config = dict(
    d_expert=96,
    routed_scale=1.5,
    balance_loss=0.000191,
    norm='rmsnorm',
)
Below are experts of layer 6 (counted from 0) of a mixture-of-experts language model. Rows are named gate (a neuron's input weights, with its number), up (a neuron's input weights, with its number) and show model dimensions 0-127. Each number is 128 + 24 x the weight over its row's rms, rounded and kept within 0 to 255. Numbers have three digits each.
Before each expert's rows: "gets" lists some tokens that make up at least twice as much of what it gets as of all text. This comes from a sample of Wikipedia text that the model never trained on. Tokens count by the router's weight.

# expert 2
gets: " ", " (", " f", " p", " c", " re"
gate8:133117152108107123103155118127143087107149094063122120145150114120130134126115179154131128097163099103106136120166134156130145113110127124140130132074109147153114107100128163147100084155089122112103150119105144142176151125177148173131088138139156148113148112145151055157145127142121138078110130147115122125076110120129147118149121156167150155109135132135129155148138109130169092117114
up8:100121132135076104095150150121102110163146130150149129162131146148137147120157104068091124090124118161133183121126154154121118131105092140115087127147155155115148138087106140156136099110145119153141128123117091161145144135118149078138115159120117149146110140116134139084080123132112131126116143137079116162139103107145136101173170154157099097105126178167147127097080139128141127151134
gate9:147164132119129123113105140158132120109092158178172100146153112101154104124135108095094152123140141145095143126113132114158155126082167071131123141135151152151147102169141088101126124143122163141150106117162139156112102126145117099142136171179142109113114161103184137146114132127101138103171112111139105129162114152117131121132120106127152141176103160131174138118096106157158089120155
up9:132132133162117131144127098124079104122100122194166085135144170143131115111141104131102122141171120144107139114173130111149145102147157097135162109122145141186137132137120127166145168136148149094123117144140095173118108120120081152165123133130118152097137127107147110095114123177103146061129155109167140109139137131132130099119133128098092149099148173095163119125140133163161118123128
gate10:142153126109180101135127142103102092137097199101115147166143169132171088111152129116107089143172125129095133104117113133134149104126146125145159142116108079099124145109098109143119120140149126134131134113115100116148128071152152144127125069113136104073114106140126122134085105133087103158115129155141167139142123114130157129091150166100090089110148107134146126143116130148101111114146
up10:139129145136126149110124130157149113113120107142107114152164110105152127163142152147111144138169124161134151144153105123090090124125155107097149139141117179160066152091160130083144108097145118151152139169103138133174138140126125119093111163146130124105132146147124148112115122092137157121134132101115157173131125128114161109173098149156083141170135101135164146063087115106088130134142
gate11:114141081123119120118159152117181123114134147106083060137137112129116107131106097126133130129125184153167105149170090107121123146119126108134124111147160152111136156091159121075125088164140098171128117146110128158110093132138154106119158140137139111114120141112142127156157106105117176106106141116101123081119119099109108150096106129130102156143143125121137085116160072113105115115088
up11:109113106119103134148097162148147125115135150155137125090124144103103126153171134139125159168110149097133120085108159131093125132161166143163103133150107160127152136140106190113135138154112126169122136150155126076144150146084118166133123155142155110120088129173122152157133157110111115154124117153194150083148168157142103148150097107109109111176127099155125130144141138120121123158125
gate12:125114108139147149145133166137130134147153119156138150101088175121142103095122112160102076144151163095104116105173143137118171083156157076057139107076140086120139136139117131130112128130114142150108091128139142121146175149091114142124124117126124137128137149129085137122133129080108138117148102102133158133112170076157126170106111147125154114146145074149122110123108148139135134132129
up12:134136129105112123142113093103074140158124112149117112134120071088149140116136103134161112144178080123128117097139152187153116084103137099149083105182173152097130158167119109147149162166102130176140168138115086113136131109166127150139128102135114129135110129159109125139119112157154101087124141116136106154152119145144126103140126120134110167134145116134143116109149091155128135107096
gate13:137112099138138114168112125162164097127136122114107159157174150100105109107138143172083141188112144117157107125116138132128178101128160082107110113149138124095113171140160121149144155104137111129126124168111114125161126106132146105155123147131167133150189155127118114131109104140099129119139136122141131106125139075147112139107113118155089125114133139154074154126106095111067171122149
up13:126117137125152081121152098091084140126113108113137095094099131154079133085123125143131164111129120076101103183122115095111147149133111075107148110106134109105123117104155116112119157136122149116131136103141149048131149129119081083122152174148138158114100138093136107142127138150134190082130121076104095142132116147141123103084104141125133129133134131148153131133121110121136132129121
gate14:121137121150106128185099130146078103125087116151118154128116072106095139119127123147161147108118103125164143109120104143153084143148145107167130145136178107149145113137143114126075118118091097132152153141134110107164135146140104180092143165147133120141135127138124131160130135125122144127106121085151110154152141163183115094122095129135104138146113164107150147158159145127125112059155
up14:101139130082129127128120104149176106165107111131186152110149110128142116101151110171123128127108109154171142102114093156109111115130117071099167126120120137119103113097121151087133177146122130110119062067094113148097170143151116113100158175124098106147129115089127133143153125126121114105095119144120129156141133111136134097142123144102120118137135142128137172131121182152163106127119
gate15:100131108092087119169110110157150095113142126136110164136151171087113066152122139155112158154108126142132146152129130144124165138124175177131097133124156081111139105160121120110121095149130150174107151130119142142121093109135109110101112123152120164109121069167120110113133167134108130131104129133177122081095125118144126167107120092100129104095102144131134150113162152114127093142119
up15:131138139106112105144099108079104110136112117137133138135141147134128130147082108138134164136108122145089176152096115157112115112171115122105156109110142140115138108117151176107127130147141107145179160115130083063099103134171119100153124118062082132131144115107152117157135109121155152137131134101145051126150133116137121077109136155166133132121107105133132151150122092151125139095113

# expert 10
gets: "s", "y", "ia", "ian", "al", "land"
gate3:124131141149138077113163166150115109105160057160106116110119118117150129111135115140135132154129107134145131138094133110153174144095107110121114117152106155114152100153174108161154086130127115133140100152123161130119183100082148173146158086121130114124137125123111150143122095156183110173153125133140130106111150126145103154088075145119129142136110120141146105096137151112111100149090
up3:086139137112113146107159147103126097081180131116125163145133085120148165163124067134107133118164162136131101137157136138136126140149119098117134149138156066161147125147123136082084135107160114112123079116124096135165094177127125131156152126138113157103104101112157105152094126102132130137116119093115142094121116122113143084160114126165124116110131090139103138146119105157099122142167
gate4:122101122134116139133115126129135108114118134110128136146130159161120126113126089113123126140103159216099115147081101124111119081131139114135148107115135135108135143112149115144148109158144108133073180115136161168172188151097066143146143104133102125104102089098117132118147107127150114112156139133119122088120147159127131133089130114121144109085134119134096156168073141152096121108110
up4:154083139151138147147110123114166118148135167111129155173106142096168068091147115167101128140127110166127113131165134126131163161109146109133150075091111138109132136119153129145104117137120101134128114124156159154119122142081070128134104095139127098134149118103129158099153105117137157134148172171143123105115167140164108129132108171136142103124107115172125119124085126134103113094167
gate5:063122117135145116113136108107118169119115128101154130094144096149166133121176187143090107108134134138154159115113172147154108110154134104111103142165106119157109141134142145127161152144087120104119158141124128124167108138164153123143119144178102151114122157124112153145118123129065119107158150097126110151121113134161127126126120139138101117145081080093139141155184150112116134172126
up5:104176118156119114148121085103138128098085117126110127169069076124147142129130146111133153115121162125094143142120135093073180114167130115136122122143169070100158165127120151146142141101109131123132108112145122062118123124132149114115102129089095131084180101132125151128142128125105115119147090113111103090141115127101135145084118128128149131124120158118101099120104124111079120135132
gate6:133142136125132114160130111121083127168141106093105130121093174111099135175088098120136119123099174105095105107144144132090145110151120103127135105102114164116150145186143176085122103111071083105127111148148177132147106106131098094157124110132097117100118128109137104129149113175148134149104131097118086118122145157123115122102099110136128105110149084142093104117114109134120094110125
up6:132090110165123118109130129115150125142113168076188144135138133129098120125140147162153129140152088158147120115124109194118126155091131110138160108135123135125114169125134156142152142126089133093162162080122152131122097150123120147125124119153118154114127144094123132150042161126061094168136101113128153133120134100121164151124149132171109105147158119153116125157131107111131129110113
gate7:129149130125120175149143099128127088114139138107137093133075106104112143159158134120160129118111162142156107138133143130160151145110171128149154137129118133106185159131138154125138127103116088158154154113137141154118166155091125158136123124191064130135162146131126109187103102140135114151162115139103149151146093128123136127088158077174106145158116136126093107142115110137145103135099
up7:139134138115145154121126102162141122155148131111160117118149122130116170141116157153152131097130122091110143167094148106094123099127134155115113099139124081144127169137129098091130153145147130154112109108091093129164152146150147137148101104113134095129133132106094154122160077149141096109120155115117150179149172118148150081115118149136103109139107080101135176164117134138075190122117
gate8:109123158148105091108170119147121152129141091145122108133140166129109129109145173155128128116162104132157170071120120136138121151074108111126126101128136143144113151138153147172116119115126090152157138145159157111110191128122160154109144136124157119123185120118148176162142133108138151099112159137131119113161154133138126111113162156181108104098134183118143129149102148125156164167122
up8:137131146118080113132098169148144101126159142102126141131164166127130174107120168119115096116136122120126115118143173175118146118134106168141156113076134138154110125136154152149124167143140128091141111138117130135125167123129133106137141120131144134159122155108160114079151117161125174099138146127130176199103124093092133129138136186153116118116140140171110098136085108102149145173111
gate9:131158168201109088155144094126092115121105116120117098140140124139149164148102113126138122119118143114106106090108096148105148116193102149166128097186129145114132121124087148142081099094130111122112095165155177151126152111139097142146167113115109142138133124123146132145161145138114117140117123183128103183148150146140130135139130117165098139117136149131118085120094092137112116142129
up9:152109088157112124136130126150163129090124117112131141115124135101140135094130114150135082095119143137088121123109089161110199094114091138111147142116163155131119102113148142082139138149109092127143132138148143109135133136123141155115176127111150129097143168127139110117094114182112115154111109063138067123142086129118132110124138145135151104139150099094183173140130111127131101121083
gate10:143106185159121109129136099129105109140147101094169165145103127115108107147140159113141147171160115179127141120133135129136173081100131125099166108126097101152098165102137089164127128094142135136147112097148105123145171149146153124115132106071136171120111152117090151137150143093122115140131166109153131150135147170130126131131150135137150092169128154079150153111138115157113145108152
up10:117100146153111114116109124170137135182129134149161063136131097117131167160142156138160159178111139100170097146128139157113103136134163101164134161141101134087115117135077079133134154092136110149163120137122065142116092119123115142123105134122121129126140137097140155111122131107142143096131108136144109072131167134110153125116127149120161130149172113103144145136142119095076145119151

# expert 3
gets: "ed", "s", "ing", "ated", "es", "d"
gate3:136139165132138087100131122161119093118139118157104149092096141101115085119144122103123146162142104159152171146122171149169126136101095130114131081147108112105169131136162088114140179100117124112112094093136124151096125120121119148127147124130136125114107083128149158097133111147176102148123157140109095116149122166144142172131124163102106164123096139197168119135131121114143146130101
up3:138121178122118122172116113112157106097163166136159163154129144138080137144121099084121156158142132137145128117170134153090103145134128148142133143155137131149114096134106140098146110156189160165155151123133136092172076147129094116122156139111159111155108170118149085152122124137092156113123177135165122138172084128105120115137116119158129120118146096139111144130129120142153108109167
gate4:154151112191136107102083119090182143127126091145128111116085173137132114109121135119130126109098143148129144122131142147151115143133107098126112130094099125157153126091129130083168137106104107139142113136142140088125127107132120143131143102143128160150103113084109137105120141125117076149132134128168134076073164079131108114113147139130115167144169105151091112111180141094140168116121
up4:133132092127141130121173151135118127124122164115115126123117186103114079131086151082133099173088138138102102098166067111114112112148113100139156103131089133128130096107112133140156125099118133115129136116118122148130138083071133147078147133099165167121111130123117168142120160182103121091149136141136097125090128174143122116108155120154131086126142153139159125125121111112149155117100
gate5:103152102113142145124103139172148135146109102101098135187149150138154131133151173141160150126153061145111145118129118106123099096157150141153102102138098165127126139143147111098155130177093130134174142112149105183141125139139175107115132096148086160136091100116126137145087110116133134120122123100192139162114109106130118145125156129110122118109148098100130147108150124149144140084147
up5:106095128127142151146125127156095110133133113101127147171131127146126114110097144099157162136125104114139137121144153125142152129113165118122130100129141115082136135149114155151140090132089131086136153168119121171163086135172123158143085140142153098102148100174145128169112101103119129126137159118179105107128157176140118141143098167079122102114111142136109125119159113176097080108081
gate6:110153117128141170138158128133079160148130082104109138100168128159121137129141096159104102077162168143147138096130154124159079135131132105117195115140111191174143152119120153131179130102122109092129138126145145138134112141094146128114111110111103142132112139119096120093116084135166103111146116093159144153166130126151132091154115131109143106137140141104165112123150099130150159138135
up6:125131153085135109140160146122161118096120147112135149139118157120135132089137136138145153144084137146107152099128149107131114125102137158118107152139155139171083125117156136087090175136118135087134132116106141122118080119086134141070161112136138175167138103167096142163078162124125092118107171161134137148136092129141094104171159174128120142144106168148143148111127140122150134129110
gate7:125111146130150143171130128056129128161161142125133112146154124096109133140155088126148144109161131163128127137104083142124126164173120137111146106130169153117145154130149104094144108146156099147068106130116125167175102118122134117128122089101120126169165190136112123104089151145113128145092090131135105082101111128124137132124102148110105130147113123109182101123104087119097125124133
up7:119162076108040132128105119172148140134119156176150140130117101143159156099100088129109118126122124105124095123103167099148132074161098163119091113077143124104108147133149158156136099080114109115138093091147114135091119121109138095097131163151131154133129135136133126134129127127139119150159119162158124112124140176120121157113148110123094123128133137156110168116115098115149156136127
gate8:127118129154062111116130136135142085166135079185136177153149123144085143122067128120144130121137095149115139137078136142110138164129141134160095156111138116109135116082107099157109110136141133142113129106116128099143146108175155131143136119131178128140173118101101157109176120126139151135132124157159178099128161112111137116157111174114139156110143124118119092106123128156163151130135
up8:178126150148114138154105141191168107160098152113110109133109147091163131119175127082144099151162128135109146153150141141135148095127103165171116140145122136174105126125126103112127163170136137119144123132114143157122099130110105121100141135137110128150095158144136114094086134173104170116136173133086167159125102152156140147166147128121128110089136178123152165116127141117135157130122
gate9:113135116133140077130118121119156112123142133137166117155146145145132103193094108113106117144115139125171170137136152150156139136082082094151097163139119162100130101132112162145105144087110114135107066127147158110107105081121126126127166112156134121132152166089108116089153143149180146153115149098115106129132133114100102141128124147111136128139099142111115132117145126181104125118065
up9:148103149141107173124148133167108129149115137090134131160145154101144156102110123144132134126176109103127136121108189112123110131143180104115159157160095117132103091103112121143116151160127121115146187115118143150108134089111149160128123151115144149133114125076120152113095125128090089096146115128153169104112136097120113126189119107130134104120137127102128176160117165096169139105166
gate10:135119137115146111111120126154123132133153186106146125092112135132153152157119131165128106140119122158153101133134123139126096135108162107133161071144100121177119108152131080080110127107100162071134109162167164121125151114108128170113141108155122162132126102121128080107136081129099171144082101149083110117137160119133074147109103161137111112131130116134118128144112131114111133158082
up10:133131141121133084122164090137138174079126152085155119096136128068168119145111126138120118157165128137129151136118125147110080129133123107099172131122095143123113066136172076109126096119139156122145129130149126138097098096145091153122120105151137150117110131121127141114145119103086141173102137148102160124144178106085126119112120146106129082166148107113139146119092114112093108108119

# expert 12
gets: " the", " a", "|", " The", "-", " his"
gate8:092181166102128153137102146100157107082104074130117091153122142099149126105117130145166106157127126119098135129154135142159107114087132106162093127151122147136107106097142125146147114169101134154155109138118090136178113157140129170136057161113117133131122106112153141150144122168154162094127144161124153099124115122134105142177109142144152154110134155151151118179107122142130140129126
up8:145098120120149145133146102156132127147136127092171104171158144108153140142157120125105128129120116143101129122093129088107118141168092116169124129139115159130069123139137101114169113117094066098125168109140129130109149130122115141121130160104131166146131152140128132135116147205107173085116132094121101150119180077095102127153084151128133141107132141106157118154096110107144123137108
gate9:145136101203138096150117116124120138116144112164153127139132066092109117157158127122117142133099158134196116179118109096138146118119124137097104132108141125113126117117103123178099092098134124121150104112117116122160177148131134158115095135154106086123170156095126105165127119132123155162135138104133130124123119134118140115141159065116175113087126119122135089150094133108125125092135
up9:133107113153134137102120148155170125100099108096087147136124128134152118151134152138125109117121171111083112125113101184135114143122121098144155096136171132186109062167146110098115097113069115126121107151112168172130125092105111127139131129172144104107143125149121134126134114108124108145134147122116137146124079106158132126099138122060109148150161133126128139151181094115125133132102
gate10:135126154120133103172114178116103135139121149132075144159130142132108111106135166110092102155142133174127177117153120132126134088142143123173138107090103107133129152164079155157148127103138169141103066156136110146138129089120144140128111133138169107109120127151090152085136109106103150112131132143134144128101077139132101113149100130147180113125134138102127118083102103132167153095137
up10:120146068075135130142150114153137156130148133105109079119149071134179166133106126118165141145174160124148159098106136113165114107090076096101120127140120124115137097112101148087118125104159083139147105181158136143150150126128063109114126119113160114113088128115106103130122162121121176125127143096135162118131096133113159124110112140122142141134144121147118119105143100138131134103134
gate11:143140127140094119144142118167141091130090135129141160136137086087157113141145158120153131184144160147156082127096114117153160129139111119125125087125099116131145130164105128175130138115086099113143135107116167126146149123134114130108113135182124151141142117112125152126132167167140141191197114119157158135115152050134153147084133120127123145152113097116096105137127133140120144143143
up11:098109110128129147099126115116136092079107103162100154121143119139182121134100120101161161164173152114130058134138104150169131148160104156142099150138078153114124127168117108144190169157128102140138125139120159146102152133119128138097149098111168163169148116123137112137160118121119110159142090133117121136101177091143135158121136153125133128113113129097119108103136103128102155147113
gate12:142128151161132117130102161150164140118114171123110165168097132124142103196152111157099106109145152159116129117182106095176104126125130112155113148132093100123110122123136142151175135133123120161126143105156113128112131162161103164142118122130156140096130181127167163142132086128132131123123137140164137137124141109119124094099091116153151104112143118143086150119182136087154079124104
up12:103124073101100099082102121099162150114104166118104109129125155130104142127122198151140132099165143119118127085137068121160097101088152119121152133129132140120103125080191071120132140129120155112118114124114133121109153128142139159135133118103121164169103110103149158104125127129125148121075136129120118126112133131193092135122121147108131120112139144118144112075159130127110145111111
gate13:111125138106117094124125084130136154118151161115105137124096194178132107130153122139128117136119073147147128161106111125114132136123146100134151131141150098119143100143124145143142141164137155130124125135119062112136156115158143132131169153085117116111079154175143073175152098160150135126129133087130190104120137094143163105145122165092134162109102119157167126123108124126131133115108
up13:113153110125146138132127096091116104139111155124116118139136146155153109121129148141153129121071126106127114142112121078124155141168099111088144115132193122115154121133169110121147104129115142116139131158162165115156151165146129132145130119083121118137108118129131131088135133097135167098154102169146153123130130176126059162151093130167114139128110153134135116110152095055179121152127
gate14:148128132124142107111118100029125140109132119099111156153106137113171122119105113153121085142149119140107124152124091117147123151142082135128143098150134120149093169135106155160120142139137092191150170152109094128106110077119105095130100157094161096142140139134135127123121143100121156139096125133092114136155118088133110101095141147098117103123089128096109131110130087146119129101111
up14:129150122135124164118109144110127132100091117124137161143132155122067146102158125123124093148134135117118126143124121156086106113112102077088150108134121067111132104149146150093150134167133132114117113121107086173144159129123156118134111169099143066142143130093134117208094106135115126109124127152098122098164103142184128088128105156133131139128120140153104147160140148120126137099146
gate15:118081089099123076108130131132088177161163121139157117166110119091155104104128146132127142145141116107133143157108112153151133125131165160156134091144126134094125097135171124124104134147142118172084116110083103141143097134133100150115129129126145136125108088138128153123136181133136085129185093132145125130112158135111098127089138132144116133119116105098145068140150093144112152183112
up15:168125124141132094084110096118160127097120140122080129139112141160146143132164138108133127147146126102120159096113132136120170116148119150137169091123130145137137144108168116157138152109136136134149095123098105129118131131113050109142131150138151111122055105173134105170161113105129150109121111133106115181132120125092065138130115127144147108095159131145121094127180113152133158143165

# expert 7
gets: "\n", "-", "|", "==", "===", " a"
gate8:131120136086124125140107138132105133093092134124191069091107131071126119128165115099129120140133137142084143132193143087138145099136123106092110139128117094156079122119091136168121138129119166105124124104111111148109185159117127169129131136084143136122132102131073137155128125114118161139109132121132127175127118104152128148122106164114154151111110120112147158162115115162130123165150
up8:124156086153134123124163135154152125190167176108111139114127134164107110168143157150113147112133128120107163143100143171145130148090126155108130152080149114130123146140141099155144125149111130120099092121123121099161125095148130152150104153151124143155141142130123123109108157203132108082128113151088124121111077170103113097149118144111127122196113131164139106144105121135135120101114
gate9:117153143176117134093114155174149124134100158128135122121127118133113140151142127074140156118131130149125129146082114130135140145142128092127113132137094108131143170129094129177129082133110131181110106120091107154112139109101105167121125086168086134155119118123120148138148143133115150126120202191151099108143115128138173123169136158138107115144156138117160094111138143155110139165082
up9:136145137115120114119138123133129159108118152164125130138152120122117136117142123141119173097117132142109170149116112170168122140146146132102175145139141114183074123073131141119114109144107125137112141115170134166099172094154098125100144110140129163117107082130097138170134141143148159173151140159117078141137134065168104121117105163102130091148119128140136142165103160101141147087137
gate10:152138100077135110157092157119131147123116169157140137151117115112106151175121138153089126151102064133146080116094139141139089083114129083145130138078098105172118139121156125133165168135117113118136121099127131140133147147110143157126160085167153108165080136132108125118157097149127124163134118095162130117134141130149139161121111132110095118140154150085105110118164127155116113101142
up10:147134116119145133165121151126138111102111144124153144098131154159139178127151131089122151154086107159142107130147161119165147111142111103161165157124128144161149067171158120089146153171108142123142145103117114145095128191124124145129135128160149137164152109111111162119134073097120130123101132100144167142136138143141121086156111142137108122102141105112121106062153095125113149100111
gate11:125107125136134076112095116147116127151115127143124128133079092107115118097116167111080150138126123168129150145112135161142127117101127123085108109124058083154150157144072113127114105095091096127157146157130103119140118130106106106119149152141121121122152140107107132119149126122082148108104165157113108119170143142070162139113178139057126124141112111132126115140126143122090105156143
up11:120151095149121136156091114120124125143158112138134133151121138134121091159094120157159094109137087125090132127162098159154130119134119097114138156118120105139142132089119122099107079114112083137136127152170110164118126104122116111119130114146130079120129104133167103084079099126122115149108144144108144079152116154092118137139125160103101093153079131172125128121066186152109151119105
gate12:126147117128106150170132081134102142125144136154115139174102141145142105197111133128155081137154102084136101138142100116154093113084130111104160127115136088132131147146123135142123151144115141129117085134143121138125118118132092128120083092127116144142151145124147136178144123151161105145115143123145102152145170119125096132144104139195177152164160108116148086092141182125106120103109
up12:115118117139140120143137104128128168141111126168141139175140077125144144189075124105124091149151128147135113127144140188107099098111143117140149126149118113110135178162116140144153145105098118145091084155157112137092137128133131118145098121096089124125150143115106143134162111194187128132144133150129117136131138135105126150147076133187139128164156128083131160134156137135110129105123
gate13:102160152172145134128105088124124101145131122129129175068152123138107122119144136116133152152134119119123156125113140118064096117072145149102173109140113118124145171104124116155155153162109142136144095086169116143135112109110099160107123148104136102117117161137146119170108147175165143142106150129116163122130137105118140140121134101145134113114120082147151097073170097123110125101082
up13:140126101144136087138109082137130122111119190122131091118126171128121109117119178082127120113117099169145128121166110121141168146170136140163135080131159140089109137131126122112156073096153150112110116102126130134129122116142141141113130135147131138138124085144124153134145151118111119131145103109162105196151126147090096115113090130128114096118105122148090140158193115078114117111163
gate14:140166132095159131141123131083131158139155125101143162155125143156095126135140113097143106132134088127110115133165115122131105099081103141104193086102137113159115098136144151148103141132130122137126089123130089147151158112123100149109111152081110110142161094151129114099142133133141180109142143130129104119149114083145115115099157104159123174086064087118143123102101130158138131161139
up14:143142121143175157100147114118121146125150178084130175157166150162079103145118131140106117151141107109147108102129135161135170168126094127134171151192174130149128150102193146156157156094127131161165107126113105137099127127099134111124109160129132134133157096080127115129119083130144152105124125125123148113136147151119137116146122106158113155092173107119136115115140135154137127156134
gate15:129131162116153119169153101106136121149159132111090129130138140181103127083167163112103127146134126138138202107100113147136126177138136158128147099116132148145128163105118168080119156125136117118104112098123114138110128123172108146109128125131132103147098085070080142162105107158116113164113142086109121145148146095178130119091115120141141129112114087097122136134127099110119100135158
up15:127064136093111097141171095140099134093131141141118122118089096138107162129074094121142116129095097128105166139124132145160123136110141098141127131115145118136146134134140101161133133104140155164147166162136118087109116180134138139135105110093155137105154090162094108100131146118164118127118123114113134086119116134095105171112177136122133165150080119161126155089104129143151136084108

# expert 15
gets: " ", "\n", " |", " con", "==", " de"
gate8:096177117126126143115152140097131084118137090122147112148123091129109110129159121143131108116138119091149160131160118138148110103104136080128111116067160113157161123119141174091115128161116167103143154114166115154162167131155174176123130169138163101145138102144118130127096095121128138145138120104128145156137112084139159109151116165135124158149105180123112141125148087133174106135138
up8:103128141124113127108127137100115168104185145106140137184097142129116122135179150082094111133111137150135134103126123118139134100101158176159122165156130132084090144091131121122126099089161134135121123151143119138136175111125188139135091121122134157125079147139126132104091143125078138108097149099120117133091109092144160126127174153167092126136133138145127135128089133145155099163139
gate9:120158160186145136155186092111151096122114111146126125137114093127152109130108084133111119088121138134074128118114108099138143122120135135143132117146111137117153132147109176104172114121085122133127147155110106067135134129118095123123097155134141156139119155089170092161168130123102129155142159157175121143141160186120140111110131116123141145134133138110138107141143172189162137138138
up9:102131071160105125106145122117087160142132143159136129099169126133131104151106055138113112133146134123120116128131116141138119102138187181120150113141131172129130109118140141100154125160088142069119164132130124087153102107121138117132101152140143159156114147129125137096114151163088105165105116085195120100145141156121125103134126143103121128139149154134123072159134152147139142145131
gate10:160155140113163115117126187142096130153101140119149103153133094110128094110106133109100098133125141146100133136114144142112148095129112115111137124140103154174123142174157104099119117144164125102102103081115106121138154153117195157149130093116172138144074139162116162137096137149084150106130118127171170115156133141114110077120105179125124109142142101122136119096123146120123106162131
up10:114122085158138142142147125156154129129088152076133154119131149117135181136153133113174102125122105134121095118126119142083167120098152109153110155132161143079144118121108139169129142134146121136207135101064135156154124125149095106184099133149131107123120123109173154145125150136170111118155143151137112102098139133118180117101105134134115170150146118157118121121101118142110150132131
gate11:136146172108138130129139159107117135139110116078098112144138149155125172143103096087106084124125155166125122185180158137092088104136113097129103111129177126115135150174145097116123099149121143112109117120168147155106142150161149111127159118141122102093121108128138096140136146174117149154128145090113128115145124143151117073156137126169100116125148114133127054111118131153116110126132
up11:115081109167160165149098100139099105114117100176082112157112142118105102126156104161168100157137129124153146088100142123102094118154135144116098132151092096086141082125187164130097104121130096141122141163124115089111142112114112152106127116136126132095129142146133117152111110072130140154133143121124126090107151152123113124146119117107137104090123126096126166156164139111110163146160
gate12:131136107133113122161126140152114103149105145173115134124112152154090117091144077133151107089140129153154095124159139163139104107075126117111141148096142162122167147112155125123092121134137151097133099125125094129131141106132138129122132134147132160128144114061160154174157176163137149139087147163117144120131127191171169081128106137137166091129164131134143119132117140128153144100147
up12:138115144120142107076158119141090126147121112120124141138108103135147146133106118161081119081093155121135173139101100101119143101088150104116171095146163133099138120115151144120117131168123164134106161118168125177113099132169146159169118150139159144144156141115128119165145094137132165139153116158163132112117121101166110123148105131123108144096092097104102107091178131160098125152143
gate13:122116104135129132136168164169133120093127155094116155114137137138165094142101150155178135116114107148101157119064123113143154089127142099129137112142145120124146143150121074137122122136083133087118118156098120151150114112182107135119140150100115140145107122164192109108124119152121175079180137147163112134092149133128133130162136158136123135127087096148139162111117134132079127111117
up13:158091076116126112127129127124099149096132122105140126152148089123149152146140150138145148132105102108130116095132138079124136151141092105166133125128160085130137130155129105118133136147057162124118177156138124100135151159093080103159111150164129127141140105107145144164108138103138149137174108134145119084170168129188109109147103159131092141157132111164171119105111133133126150131147
gate14:132134100156151151150172125125121114170111145118114127159179091097127149159131089129128076142136130148095115165170132175104167140152121161097155128108120139117129128154116160114106107085126117142165118153145133115108151078076082159159147109130150125126121153111141147111148131121184095091098114111116104148145113092139109118080120161161098145152125129131145100148141124144133117114109
up14:136118116168150157145097141153120113100113145162114122157122146153144134137140146088119141126140112156098165126131163122098104107120166115110153106152103110095116130128113136088130130136149097138134116114104122123112154150083076123141150104104119163145137151143156171141171071097119136199139131137133135157081139149174083097143118116176140109117129091122120137087134153172152113144136
gate15:163158079175116126149155107113136156158123115123139112154137146154122139102122136131149123169125144108174136109150140128140123178091121138123092104150131164119101151134101051154142129108128124120144131126139125156152115120141144176132109131118111124140128124197084151131153149132115137125174099137182140165127160136154123137117092103147142132109157137105139131088123103111195120161143
up15:089139175117133109125144127065110086142135155114142137149134134079155105125124103133145179124077134079130065143157176083122106148109120136098115135132139156093118111179146127106117140101120155140122125125162137144103141125140110140124124093110110101114115151137138112173152157130157137107108176108152132150127119141087138149138070123140136123158065126158137102124123120143121135131129